Experts of a small language model.
Experts: 128 experts in each of 12 layers, 128 squared ReLU neurons an expert, 2 picks a token.
Below are experts of layer 9 (counted from 0) of a mixture-of-experts language model. Rows are named router (the router's row for the expert), up (a neuron's input weights, with its number), down (a neuron's output weights, with its number) and show model dimensions 0-191. Each number is 500 + 25 x the weight over its row's rms, rounded and kept within 0 to 999. Numbers have three digits each.
Before each expert's rows: "raises" lists some tokens whose logits its average output raises strongly, later layers aside; "comes after" lists some tokens at least twice as common just before its tokens as in all text. This comes from a sample of Wikipedia text that the model never trained on. Tokens count by the router's weight.

# expert 9
raises: "i", "ed", "is", "ip", "p"
comes after: " the", " of", ":", " de", "-", " ("
router:543505490513535465508524498542491461530529481488500560492499513545512462526473601503512492546479509484477486484471510482473514478507494482548475548519538498521497503516522499524484497505538492510510513457465521513518501506525517495521488485463523484475501524471493471489492482507490485473457524463497503488481487474507518547503493473484487461503473522479484497470490566517476512531533496482528542503536490525471523507485521463543481559549493485482511491523473518504519489480455494508504522463512455508492468518491483519472535523528508515527523490532512526520484488475465505528
up0:472506510509513511515515457515513505519523510457519493486459494512493530467543455519490506526488494545501424438514550506521516483494546509454482505466502494478495481502526530481511539512518473492509458524461527479514474478462490481521534483540527500460518504497514523532510534499469489501551510516532500498511479484493460532517481488477494481488524463475492485519488505496500530543495467484506527510506547491475510526553473500484458507523536479507476457550502492499523495488458529491456489462486525517524504511490497462436515536521500499467492517500492471536465525514464499495
down0:512508468515558500471510511506508484500482505483496513477533502523523530503495512512459488497525528534445487450467475486472503538466454523495492486527482496437479514498513474486505539506466478548546520497467491447515462473483484516500483450535493470474543461478508470520509509478516492510529528536498501499525503483529432510521514508522511498489535507491550449465510473513519476508488502477482500503486521470466552538514519492450522487497510492477500528499466545472488526464509494487490502516512499511469499506526525435496476539490505518474460486490507454512520477518501470512

# expert 18
raises: "ism", "'s", ".", " at"
comes after: " ", " N", " K", "–", " unable", " S"
router:473477463521478478473501488524516533460488508513501522479519472533513526468514426530461530455527512483480513516474485520507478491482538521532520523478508521455483523465529468487487486519477519512464551467473537516497480467468521507533483534502551489504486530480478507463479535526493489522483508467529484507503465486527489535469535490477484543481520481486470523532491470515470527546534487510462543510492499489486484517477534444528520499485515539465529461481484486536501496531520508482480519498518502477489500507539465494519518468468539507525479514460484506509508483529473531487
up0:481509492485554470471505512475513518485503460481534521510518507500539524535478544495478493499545506540510475465523502499491481507517478534485490552517466515482581515514512487500495508473518498461518505476520463492471519497539473465508502524496514490516500509503509480496477518504463553549498491510514511461505499529449509489552484534495499497492497463526537440522516483521511474491468512466531505523469541508511486529527537523516492495493487509541539545500481509478485464503473474534509476507536501487526416503502502504504537532490500505463495500527519502529478469488548477545
down0:532466522513463504502454503524484454484510451531513454498516483468494482509479541505522532521522475460487481482514521523530474461510495452492525481473512520560493530475484495454515471496495511499486529435433516497479487484502517469501482474508507536519495526502486513480503469497491476498485490516514474530513530504469505487494460483521496493515474542517513514546500491525474486455508472481479475489489521481496515518507507488496568537542498537525458504516505496469522498466499500451566536501514513523477527514519473483511565458518474457488505474500482465511525505526510489501

# expert 3
raises: "inus", "ania", "ared", "ano", "aine", "ension"
comes after: " ", " (", "201", ".", "0", "202"
router:477487461526486471462497481518504535472490514507492531468527467534526528468504424543452515465536507490476514531469479522511476480491531526536511514478506515454468532478533463491499487515473522517466536484481535521506485474478527520546489548502543482496476520474474502468485537527494468536484497466529475505506460482520492534474538484494481548497519484485478527518492478507482508538531488510469534500495487485483475533484532447513505499487496537473542462475463495534504489527510534470479521487505497490490493508540468496520518467467531501527476516485475518504505479533469511500
up0:474503523496525511473535496475497488521508517473476491485484471461464532509489505515475511476507521543494478491491564491525527489532479480491499516479537508551500485513520478499525495522477474504500473499510452500462501453500478476467485497495548528500499468457475469544523547481530499531476499486467472497509492498507547498516502493508506439462473464490504519487527488513484529429530524514473527519507513420519470481483499507474480544483445542508452494544489470490533482489512523474498499539499500532525479473515487480499474549458505508498487493482504510521463499531473522488
down0:468498530512534454507490512504523468474485477507520525517504497543500547471516480496514497489471444473518481509521489501473497514508521511518486470488527486440511472462480528502497544478524529494479474468506520537476487502488499467509504508494495479511522486479503478536489490498477488476505460512493507500505518470486470462545534481478474495545525497516483522441532476476485452476459531507560479495452499484519540558488519506515494519454448531527504489520516481504496502519483546506498489506516490479533528496473495489447505516497477488539519514414504500504523551531466483483

# expert 109
raises: " and", "ab", ",", "over", "ay"
comes after: " Sh", " T", " M", " W", " S", " H"
router:536512495483533505521449502486514496466486542526519509471495513523491495535462568534530479498524523494535537469529460509533519551515531475522464505509488467463462509499480520497469505482493501482532497470498511479495454486448535529509518500506538514522501478522527553548470478527456484459519547485459504513497481453487443499517489493510484540516538541484475514501495502451509534485492474541523517544522497504508476476496489507540495517484547505547466502519526527503504475487497509480521480509512480496496532528476495473539516484485488510490464526474494514489518481473499515509
up0:448483479506491491488487543512516509513471498525495494532531534494508536526541530502456470473509559485554512474446483518518533490490511508492527505494523471476519543541497478494494522485533479477516477452465475505494462490484483518498521492515478490516532482485554479502507470480441479477493485503497504479505537484502482494536537549470522501499478506497501528518470541479458524483471481469468488500521570497495496468505477500477457512523495476488469486475508537535497529487536474526488497512506521508513476478526473477450525529489492466445506532493506491515455530467488492464
down0:438478486520471440524502484512506511479511492541481555524477516503481537487486542499482484473478491495497498514529483514509516510472513497521508486502508473486495487482513463495468497540495522489524522509498546504499540490527545507495504516490426515484532498504528456516533556464489495450495491456463523508502462480492496507481526449479527528481479526521524487487468501509484467509496486493507488458504523483550531513518516477534491498529556510455484476476466482498507487480439459532496496509528521506548451474485483488507503457499468530500494496509521470453531494461491508525

# expert 26
raises: "on", "ole", "oz", "ous", " of", "uj"
comes after: " the", " a", " is", " was", " an", " as"
router:466485464504507461477511473501516523482481524519506525460510469529511524450505421545464521468547508466468525521461492513492491490479538525520511515479510515448477524474504472485489473516496503496459528497484537516500500456486523522544476532514539492497474506476452508463492532529506468512469476464521474504519477472523488526481539487496478541485528488479470513529471484522482515538526476510459525495508492500488503535471521440514527487484500518481519454456475488538497487537509514468486530485500496500495507526531477495516518464477526508532462517474485520517482497545479516486
up0:526488518488529494520485518491468477548477533476507491505482518465519469493571512502519512475504469516578509470496494470481508525497517508474504491531490476534526533477486483536502470506549494477487420539529507500457525514486517465475470466510485491483536516474534484481494480512544493494500526530499518490506494494500525490503491508476511471509492540477505490500497491494495482513564508500460462465470538442528463514474495529495500493472464475492432531486500500496511485495519524447500492490505493509518442498475530523517520492521559473508498501533477473479512491499463517475
down0:494493494511522446504507500475471511454541504533512530497514473506475492499467496531481526527532480530516491493539453530505527479507465476491510545500514517530510505501480456496519509491519474467534475485457480523509511474533526493525532460488492430471455497557517472445570505513537481459503524534507509518513536545452508487504468503488479512524475503473530468479459527507495490493508522508475496527518469467485518508512507505494491501490524476506532500494485489508529481508524543539470494474497480510470474479525497472529499481531517490502505440535503529531459532497477492537

# expert 81
raises: " and", " of", ",", " (", " in", " to"
comes after: " the", " a", " The", "The", " his", "'s"
router:499498498498505472508493466512516438542482540465480472526527505457501519502516484502526494519498499510510492497497482502532500507522502481528456512476455488486477510467502557473486495506505480493549500550499517544497463492501532503518464536494543472437469442468511511488535500481479459521480488520517502516513519490505458505509504490497503454484512494484464544522499525561501488502504500483558446487549505529484471516461499518501508523497537465458502495546461488509495499527518516506513509497472452499547481525507472499499505502482522532450527507484559513527450516508503504508
up0:469498473462485474515493538497506484482487516498528507485495457526485474578508510470515490534480515523504510530459469498531474503468512538551476476481507471506495514515535494479499478552499536508500538507459528511492506472488515504426497523445505500513544511503500473455491503499497550535488511430555503493495523479506507498512530509475527551494476462523506519519504497501508527524511548492504486517504538477517537505518471494534458505487475481484474479507463527498430504505491478512532463502475435523499527504480484494505487529486519477495527479478492488482530496490530501503
down0:541477496481522478511470545515527511481522467476512488504536537501497518470501480471522495534552508499517523517518501510536450509503471560499470536497541538486520498528494533484480503448494473476472482481504523484486543518503486511520527478505479483457537455460499517489512499482497467542486459456476494491469493463549493526465516491461466568504461500483520555535498516535507522525479502518523470482505543497529506493473505477540493508512522474490507489526519493508481546499541489539540502505489515485525519516470501506499531534504510492484458466515505487521489558510502487498

# expert 45
raises: "7", "11", "2", "10", "3", "6"
comes after: " |", ";", " /", ":", "|", " —;"
router:459483482485505510479549505458502531486476498509501524488511500540515489510489650485482492454515488499491499524499459498492503492510476510512531501487486503483514513463517479474499483467511531480497533452499519510531487465478484441500515472528533485474467467534531477498552489521512518494517468505507519505492490495526511500523519502521480526506471493521469482524506500480497523479498484508480471543474501467490450511475538478499528490509497480453514576481539498470489500527524534474481467499526483527516490506469526532474503474506493479496473468490491505509529489532512518484
up0:497478490467500515525491504495510469495536489501533462483514518569510506537424462487505525463484523515524503498494495539505516527522528542501505515536513503497514473512481493523530472470526518505530496536496470514485512479537522478502510515485488490514520498486485536451521526520537487494478475462506529519497461539570539468509488483518471533466569484512512512472466521476488517523535502502487538498479516487507509529497526524481472479533479486500461451513509522514498455467495514517467542453473523503492509475515501489511541476515508494532539530496535524512473522519476503442
down0:496503523514511508527496501511513463509498484509518490509505509458504479524509483503509496560487542501504505471505514489519531532488485518504485494509534479505521462547507520496484551511503519521504482520539494513485511510485483535534490546496478498494506494509479482485538472503470461493535468540488500461445533526514541515494528488516500550496491536545537532501506500449510529514502504496506531518506531466452523540505511486511480474510484465469497488478497498537489423522495481493498512477502463494529515457528458520530492513471501531529548507465502567481512551448499459437

# expert 19
raises: ",", " and", ".", " in", " on", " at"
comes after: " was", " be", " were", " is", " been", " are"
router:476486508512510451518529466499488427520470529451491435505479476454518542550493511527489511493533465521490500519483497500522506497495502444520534516492439521469459485466515511477530492446497491509497470540542530525492480468499516507500479515482458499546480470488533491500486485503506481514493483484500505496515489496480474497507515482520473413498465495483485541503495499515478478494491462519502468459524498444503504514483495541507507515490528501459489504491549488509516477522512518520519489520510533483537504455524527497524513493466534547450517489496484528519488511499499486470
up0:475492517505503528506496505492502486530506410476512484484502515474557505529539497455494481481482507469527488432469490504486525496470524512479491501499516477471552475498501506473505502530485514502520454487492502503510498453470502495512518517513507514503501529462578504495465497532494505480520511478534552529524453468494454465528501548497543517488522472471515501468493518525506504504540511478453492518491466514474483574486539479498489534475452514505503527477508513468505519506503498517493481515529440492532501475499477451497516484472479512461477522507512491490472487505495478465
down0:488523526515505509508519469508492524508508472488504475468526483494469497442491469534504471492513563513524510535527543472531492531509523510518548462517532488469502465523540431499525513471463504512506486477532535553494529532476485490493485522481499516501495490449489469530530518484472488527520507457512560503525494483492455504524550491521517522507540480448526497488502504513492526490462494528454487465500505491531509523458475473539478529507532480476501488488504504500541520520504557511478469533490497499507456471463476517494513496505474513475455492488508543506528470501488509505

# expert 123
raises: " and", ",", " or", " in", " for"
comes after: " a", "),", " and", " American", " an", " =\n\n"
router:533520520472489525489492490507545478510508489487470491450483516503475520468522472527462477466429485471491503516501509546530493524505493490492483529496546489509492504487504506476460530510471483497547528557476506505484508495513516488523433518520491472504540491454517494485514487492500472491509483507487514501506489493516482530498525533495488481509483481478459550524475496447455484471525477482501476484454504553548506514462510455533496564492501510505523504503494465483507472470559463499497544520493511485540494544556494505493505481505532500472492489532449497525496523501497456488
up0:513477473463525475493491478494481496494498506475489491473530513489452553477503467530479504469507510505474491518466511463509561454537484524505469483502502516488508476445466506457494485466501449522528506537579498474494491501479494447510498543459491493488496463482473497477535517491497516540508491475524558494499460479521504458506489521531523526491502466484539484496521483502486570554537508510534469494514511496511529488513481517518508486488523510503519491459496532506509539530493563502511462504492475525517501479513478505483515507525499480498471492471527532478477448491483481470
down0:476513502481487487442504512483502512452477529491514471460515524485499553488475460529489490503518487493534529519517539510540486516512478548520474493490497463513492457454541477466510499474503483528508461474510496490507427500506497481469557483500474472458518545489460487515499509477503499530512477476501527505549501502539473499467546528511477474504475501478547469505462509484515515535521526493503477478504511467488505478483535514545506492509473464510519511476494470461494495519504502519535532477453495482510471453470526524479540519501521517508518485481480488475538452466462510499

# expert 105
raises: "1", "2", "3", "9", "10", "6"
comes after: ":", " |", " of", ";", " a", " ft"
router:472473510523493459522523527481456531491469476493507505542471469512508507506484548480490543478514509498498504515535443486468515468516491523510539507506507516529502515472502511477521465518509524464466506482492533512521525493516481470483506514504486545491505539518511472490550486543546535482530477529530534509506504467499492479526492476540474522484486495484492448511505473521475536470487477481485452484491472552498435517473507540526526458521527472478520532490506499499499520494511506496512439540491498525459501452451548463521486489525493485514528471504515526529479502498548499494
up0:534488567497468529509537470518505568450519488500558487491455496472484508522485526496480481527487478513491501515491540516501482512478492484482505484517499494506507544510549488501508466495515460543477496502469465474507464511496516500507517520435488522491445494510529518446423466531477541459491515484477496526507511505501492540542547499497484489492503482518481483519530495493461497525501469545488508479470512514551531511496475505495445546488505533467501500487493477502472507498495504505500503507471485501507518509505518511528464501530521516468505543515467524545488479532492472462
down0:470517452496528488528497463473501493539415500452468463492510469510522516457515504485495520503504504544489526536502498486459513474471530472527535496529533525533505491483488525533514460495466485469490485475497521473491485472467510477492491490505518480528465530521521504466484496461516483524479521501520481525492521468508511487509532507545496537476434464476481489457487557514470495487489522483484467512494467512464511484473521501503469506493515498484525503473463501494522481510455471473529484463513525546532510492487507513477507494501464550484519532524470457490493455517546489484

# expert 108
raises: ",", " and", " |", ".", " (", " in"
comes after: " |", ":", "|", " at", ";", " League"
router:492474478527480509520543466517545513453465533468504541506528545533550425504498527522537493469512491513476471519529491496533449516483491502542486555490472483491508507477502452502521501487489519489515521466476512537516487496527502498544453473479540487483468479464519508505475489518471448505500471478489486499491460492520507538506508500485506527524479487520467520448484550472508490517463466522536479517525511494530495507486523466533545509501506477498504488487488505486517464512524548507495538526519463525512509527466482555480492484528474508518483522475484514478521482497482518483
up0:490498472511548514508538516525493524467544525529490539480527527514495501507474559515508522511510534491487470502501494531495517480461495478500490509487477502540493524503512530488427546493492470506523514528475457513508551508514481501516518489539483515498513500505465483544517466489511492494541516497466498505488543523493544512440464502504525541462533518483508536503475525539537517468464508536541510474544457512502492482486509482442521506485549496456499482505523516509485502532513523491487466514479486483533508494493504490524477463505557487522486513456457445510522491526505513486
down0:497455527530541515543472520545490521507467515473512544489507487527506474483444486496485528532506484515514527505495411499493516515493507480524524503481511538538498497492489507504472506474467526483520523496482471493527543521507504567528501510478510533507516513503514446524487517495519476532502511539476517488476489469471503470522505496487485450488536533485469527535463493451530512548529490494497515502516522453514486502475489539540536497516497478502499489553516540490503493488536494505538482478477498510527491445522482501498496507497506495511436466524505489506457520475476452475

# expert 16
raises: "id", "ul", "o", "al", "il", "and"
comes after: " (", " \"", " of", "===", " in", " at"
router:524507458519504475489490498485500516492471523503493498476516527495496482537460597466553499474491503458472519506529512513546471499485488494527474525540525543496542464530455491460456537481466509505518488486467566479522513539480441512526496492473522528487482513477508482509481447512477478525501498517477504474547472464533477498500482480520524508498534521482480483492509519508527490493505474496522525485515431478498498497492525488555528533497481512513538516536517477526511539496502512505507526538514497526488485491468528520505491490501490502536467501496503551512497481475479520510
up0:508485544532515489524497472522481533462464498472539493515498489467504494483483487462497493489524492541500473533497477518530498498536457470488538516514470512508462447518470476469464485505498507506518500549510514471486488542525487455478496450519479497481452502472510468524497512519512488461537471507496521527511482475460482532491530513501510514507483447448493521456543507522527505499478504504487535513524496447496501496534540474513481485512485484560453539509472495501506526507475466470532536562521503457521529523494531497514474482539527486499487475488527454488498521510523504512
down0:498474525525514475481468503494487512487497519500508498490556499494517499476503464454531471484527464475509482528544489497473515524538514489496503506504497470479461463493486550536515529495497487534438467534523526508537506517511509518532530474521524463513546513478510491509490443522505468492485482496451483528475498544491492527508495464507490532555492442495525479487498503488471516503520465506474532535515495491482494562542467548493489510521467512507452477490525568476440493518516497495488534512517515503516518492494503518474519528502483482445494498518501494493503454546534504490

# expert 74
raises: "2", "1", "3", "8", "4", "7"
comes after: " |", ";", ")},", " –", "%;", " Arena"
router:476465510532488504474547489487507530460494523518489499506512471555509504490522551506485499472508478529482526534482475491535521466490495494511545494461518492546504506459498470497544468494486505460463529505493484499530526475489499454527486496508521542477530481520497512528551481533522509512494458510538525481477475464503488475492502497517467539477480487454509503521520478489469519509486503482470489540448513524495446520467528473519556515507529490463514550469531492469492494518498494462499470476513516506522454459463543474481505482498503484499480474468521516493514493531548537474
up0:505542483469477532487468526534483505515493490532503507552475500508500488525459461501544521512494462475524533524475526533524515506515501512490496514523517462481475517496525515500506522487565487483506483562509467530471532489525502456501551533454501515473516481460515488474480479503492476525508496475494520505461518452518499499495486516511508503525478523453504527452477473514472496521493500463542513481489476527533518475509454471530520519496480495517512503455511513504502456492471509521534506507492522524488509454478511511487548498511465520521500519542508504461551417496508479465
down0:488521449509505522507530475508520494522472497458527545489500491455501517523502501527527518452539504539483505497472484504527479463524485520503476488486480487507462488492478498479507491489448489454477512508511524494512486537503471526512540491512507526494520546510476515480481539488504498518484516520529498504509488512463555483503506464535482461484513501485440507534547530533521523505515547473460525514442521520502446504522482510467504551461506499526545485520481509506513521527517488466538476526489476550496531507476511501524495517477514483543444500491468465564491499520470479493

# expert 47
raises: "3", "7", "2", "4", "8", "0"
comes after: " ", " (", "–", "===", "/", " =\n\n"
router:481493493537506506508510506476442507504502476508461531465521472498489508508526562508497518484466515473499525525493491509556466480486489493522526504468507516464494518474515500484544476547480510482486519484480530507531506490509489494520504484532523530472508502521503503494513513535498538529500505445500519521480537487525491480534523474477494522518487555461470493515492520536466490565544522553530502532508480511493472491483501483516485515449511560482487581476485456460529474489489489515508493483504509533494522565504511465493529499542475508517480543495475474536489484519534499504
up0:503474502490518555482511493520538466465514522510533497428499473510456522521523426508477488509483502473544503504445494516503514512514459552545479498507468452512510509520508512502513473522527514470500472516531484481489489499527444554483516518534506535548485503435472493480515504504454532505475486502519520556493497532494482485509508483521492536522503490510537476491513492510498484524504510500509450501500490533555503529528474503485475501472515508512508454545492530493511512519490491483500507526453503470516471516495487475527501553523503509523497515520466484541488498509483480453
down0:472474519493474472491533543476474559495528495495498500497486497503545499566528479508514495489488521431566457499496489502529525495462522520497479479491480462468540503536525493437553492485514500495481510483455504475500507510483574484507483500504482509541501492497535505480517493523485481545496508471521495545498504504498514495530518515497514571483525472469511499508459490536492509531497466490443535504524457486510464509507516535533498521467455470515507469492503474473503486493495484492504484525518506481485524507483501475452482520501491486516485480486519541484480481467482540527

# expert 4
raises: ".", ",", "-", ".\n\n", " in", " and"
comes after: " ", ".", "–", " $", " (", "/"
router:455479536499507501515559451454463487493493506523491523471468473521499485512505548512514511491498517479504492533502496538483482461483504524487541485500500499477501530532479491492472484490485482441473515490495483479490506490490515481471522504519494540471479503495474496461556484509528473515528463493550489521480506520487484514480502506493478484507534532501512441514531474437501544487513497509521490484514473471509444448528488567481508499517531531459503488447504461452513489445519489522524506468476446505501523503540492454486528483507532474528512500474505483497512477485477503499
up0:472500509505505489499479473500503492486488471521540500487493474508452515518546492474452494516506518516500487524472510496514474536497506473453493480492491527516557502550520495484491478514510483526493466523505565538486494526498515489475530469472474482472519547518498490527542524524471477499448519444495545528498481524504484474506489516527512477511550472499482525492501461517528467501469438486527495470524493579492518494490520501452458529518459489521486499487527482479490522505497497503472469496469555500533506451509506478522517440506511492525532511494458500509536490465509493491
down0:516496498486468458485506494467485511439514487494476507543481496526484489505487469493509524481550511499463530441502468457489514469474478486537484468516518501521544506541465454467514470499474546477473511515510523463520456487492506508514497579478500524442481492521505523501488492469494515476489478524505525538481545489473480496486515477482505520501487509487468483549529463524476500545538452512517480526542507494497524490498479502484560504530507495530517492457504494477505504476514504497480530493450509521506523522514485482526502498507482528515462482473439501505506528518530473459

# expert 41
raises: "202", "201", "200", "1", "199", "198"
comes after: " in", " January", " March", " November", " September", " December"
router:499491512511492493521522530497449528473499505511492485563491467489522485462481536434521533487521499457489524475478487471471513486507480526502498505475507497554465524508495504477505474517495520470481465521481513523521516480482465464498497514496510475445516518520511476491518504510511491503496507528543542484471514446511482486538513514509492532515469518466481484514505501554505522502475500541493493534502491527470445491481480458517486483454514512487488565503483511512535519521488525498496456489493494527489487490431552480510466531526457479542509452459505472527475524502552510496
up0:490552471494490518501476471499455512468501542511497501467474498478495532521511547520473538501484504480478466554496475512470451490542547512493537506475516536486480516501473508488492497477474480507505495538515498481547516488501500539479439537564498544512508513448516537439484520504497544501536559501525517515485502492482505557547466511501533489517521518507536505510488462506491446483507521505505524475465521502504501507474470527518482495481514450471479496514510542508478456495500490479503490472443491496482505490495497541514515500496474499487538495496495480480500460504516468521
down0:506510494528489482503552520505555550512500549471514504456468472526537463556493500511470478554509490505550501530509504505482497497481505472491500482526491515524507496469467490501500518535503443473519486524529506500467509469517488485507495486512494505519532503467491482507491552491489481481512486502506494480533502474535493451515495466513487553497531519521471504503530467483516454479484497495517526552507472495472494541521509427518506481477504495484510502502459474494515492501525526450524479478561466535498446536430508478482543499490478503501484514537460520523510483498508507498

# expert 14
raises: "il", "u", "l", "on", "ip", "im"
comes after: "==", " and", " the", " of", "-", "==="
router:548513461504499487512485506528477489505523477494537503478455447539530504526496594523463483506503485502538500524499489493483508484486536492510488487512525517520517476519533512529540527524521481522506513482553527476491497497532508494531499522508516507470442499453505507503523477508504517492465482469504510496477491513487515531482494489477484469494513527454485517534433506552461493492525479452510504464512496516501497496494457502527526514497491503471489476547469523538541526468517455494549523499481548490500485536514494476464519505482478523497514466519495512508450478505478473556
up0:520460487474509515475487507506558497500506498507513481477470484470503503485517460506524507461535473479497514524521466461500521515503516483478502526503571547535533519545504464503495502533487483488537481489478509502509493496474513499562552515482480512520527499515492486454529514505479509497517550477495464531507514521450490494508542443473466463510482491497489457532497547513534504479462495505509487458481484494510525479515489482502501467549463490527478503504484513492476514481537530553483486518512511495486515470535440490541496483486536457503553535516504498527493457492531505475
down0:512459502491509493510514462543485491526491539523484445455500499547490505498475558509521501513494537528471491511507454486472485507514471518509525512470584546476506491518495495512504480539459538507470499500495508518529537507487511525514523482466489485510524516486479482526507497458525526483527507487514481550511505466477466535515509484498518490479484562509503506559537500536509481464533495497501461496522527540510511467491524506474493473465508515479504497498494498513505473479453516499504557513510560489487504518516474512498510451485471484524521522487528437532491501472550516483

# expert 116
raises: " /", "il", "ine", "/", " |", ","
comes after: "″W", "″E", "-", " a", " (", "′W"
router:519498480516498478508448483466430562511490496508457514449525486524495469528504484514465492477487476486446514524518506498501469518476469480522488517476530504464506442533491446499486490505492535502512483483475526549527486481499497535519471489508562500517467493493454517467518487471506507507476500471499495545489477466514475523447510488463503524516531502508488539520507485516454483495508450486502535495486471535501485535493508493536507533478479530472486490492441482537493516499527492488484478507540486479494527514529528489496516523459510498507488548526510539558512486499479493525
up0:454548510503465504502487513472510500515509518517492474479512520493465501474486523481500496520519463479494499536517502476545476481532477483518504492534520476481489453481476441528511478557563520507522531547514498495490474553507529491543483497487539499523494517524535457475495501503494494488488504497548523528526491501467512482520494493536506512583503509489467492460505509457487504477484488514490519506474546540521465502500460554507479455466537501466470530486501510522535502492501514511517497483495516509487487524470525496478501526492512529455549491459504505511550491444476501520
down0:508465436508462496519532508452484466532459461497545532505499515499501484497461450471518473486504495467483499476514485512519483479467494503530483510476504479511415471517538503506484488493514511451506560527514517515486512512491487495469492468531524522501496510507493471487456478483492501490504539503481498501415464500515499519524490526484503522493470456496458517503544503517484471502498471519504521527490503528482531548510481525475505518471462450506512470508470474487517529497466516468502477482500514522488520525515475517492520474546493465514480533493543485527472492469551475518

# expert 33
raises: " the", " in", " and", " for", " a", " to"
comes after: " to", " he", " was", " He", " and", " she"
router:492509525497481492500500480515524434495491538502477482496477524451502508460529510485470492496516514527503483515463498494526501554469472495483525500477488496521453485487517505477494517449455468497503524499484478501489496467456500487502469508527457473514489526495526505532490512465465544498468483476519490510506488526481550453496501499544473393502471499472498496513491494513484511487501482518462465477507517461482535516502500448503476467515514496486511534491551499533487489486510499503505499525560553502582494483504488523507519489495531536500482490488456502516555489494518496498
up0:560514538505527531508469506484556505499507491472491490488522463443476547511497476497508470521495527482486536487512508543507483467482487487503452483459512481407482485531495491501530536518497495513520512457515517450520512480519470555493513505446509542525502491483496462501467500498508521538481555471514529492504491515502474496495468504491529486502495467479461498503514474514503448488527445522542547475506473510468517533494489486541465513509516523498497497499477494487536504515531480483540448511462534514511495516515509495516535474532513504519485498487474503492519501482511456485
down0:478528483507475517490502493567514460518485510497510480508474494517468477479501454519527507509477514449469490468500476466518524472474508493453438467501497475505496558458480502549516514487488511481459533537490496498474513485509516508511526464534516503535549519512500512527496536460516469546499489541536514520512509486536548506503507458507521499519488513515475506492497464483471501499439528514498466499463490473493511492545526503499501483521519502516487489546508517560488512493543486512532519522517535468507510475485512484548481485507522478481510468480505515486543521559511535457

# expert 56
raises: "200", "4", "10", "3", "201", "202"
comes after: "1", "6", "0", "2", "4", "3"
router:497497464527471472502507539513518514514501515522476523471484525494514476441471528477535534480485530461497530539498538544473548487515517498523494485500495524504513519478524469478501480549472506519472468513448500508497520500463516489520527499507513517460497519511476464472528519481501523525512465515468552503473529463518513535545527519534514538476472485485491468505473535534481519500526448531478521492512513470492460512535498479522494481489548530518520545525485482535471464527487525482457479494518482526491439483486508489537511489501477524527481459515466499481477484515473467498
up0:493509550511492459524514501528487482520537512564457528480543502490518476506523502557478503526522479551481532517489524494538517465522506486514523479529491502502515482539505483527520492531505503529546458543489527512478490474496474489469508492534451492507512489480492475544480447509476441493525495512483464490506480487486478524560512466507478504560501477519461509510509534530492492509512495524522506519507477466485456485508474515447479530507489560474484493497496561496495491479513500528481471520486470471503490496466521529527490490503531492473491494472466473521473475509500481545
down0:516512518458501499482501526513485489493501484489495513480520461500492492494484510477515562516486478517538470485479460529500491475527511483506522538510545427516502520488532517496514543497521516469564518488513479502573471499479466518529488483488480471509477480457523511539493493524442488498513503475498510486487525493487527519527546480515510486508514519518530529453481545474482545515491500480436483473492526507476542486488509540477500525533470481520459497527477504549483553481549528520521502493506520495537493515444485510462505506462518467501474505497515486540474503490496499509

# expert 91
raises: ",", " and", " to", " |\n", " (", "qu"
comes after: "-", " =\n\n", " UTC", ":", "+", " ("
router:456489485521499498468458494512522501472451496493502535458497494496510509474487602501509516516495495498500512528479500538488490452479492493519494498472451496505519511501521519550497515506519533502498538536480517488480519471491502514516454505514536507497545526470504500498528532521467496525475502520471499539512489488503464544517551484452488461515513524519498498538438486429471505518521534514513500508470479527519476473516499494518542541492478504530547520485509458535485505534526503514479520475496539479470492492538495481501487480494537447513471500467470508489512463499483518519
up0:534499517489489448473484477477521486506501490480517518501508518516514511523475528481525509496498501478486490519482463481512507493475513488492450552493513532496486506502536458522489490483505405487515556504464540491521477441520495524491452554490510510513532515491496517480457507534515503498526492486514492497533502480447505499484444488491500461481532532523466478503512503509440519545489459508456532506493522516489497516512478489558464509503515497503508532487470486486451484504513482470504477483519470466498539513474487492458504456478494514544501546505523490481478498503516564490
down0:469553471455512548500516509476500499480510502483488472521546491520460471529465519498484474482500479516494496526491476488511487517509512497534527501489509540534523500489504563485504481492513499525510467439489524527499485492534495474538477486486457470506517517544530504513475522515481517486546544505465510502484498525521489485474517516553509408485517527477476504453516530530523571487483499472478503526510541523460491466526516481501503515510491485476515541471530490499492467516478530501501501530518524471458474498509458523481513508461493523493538517513488534521481520500485545513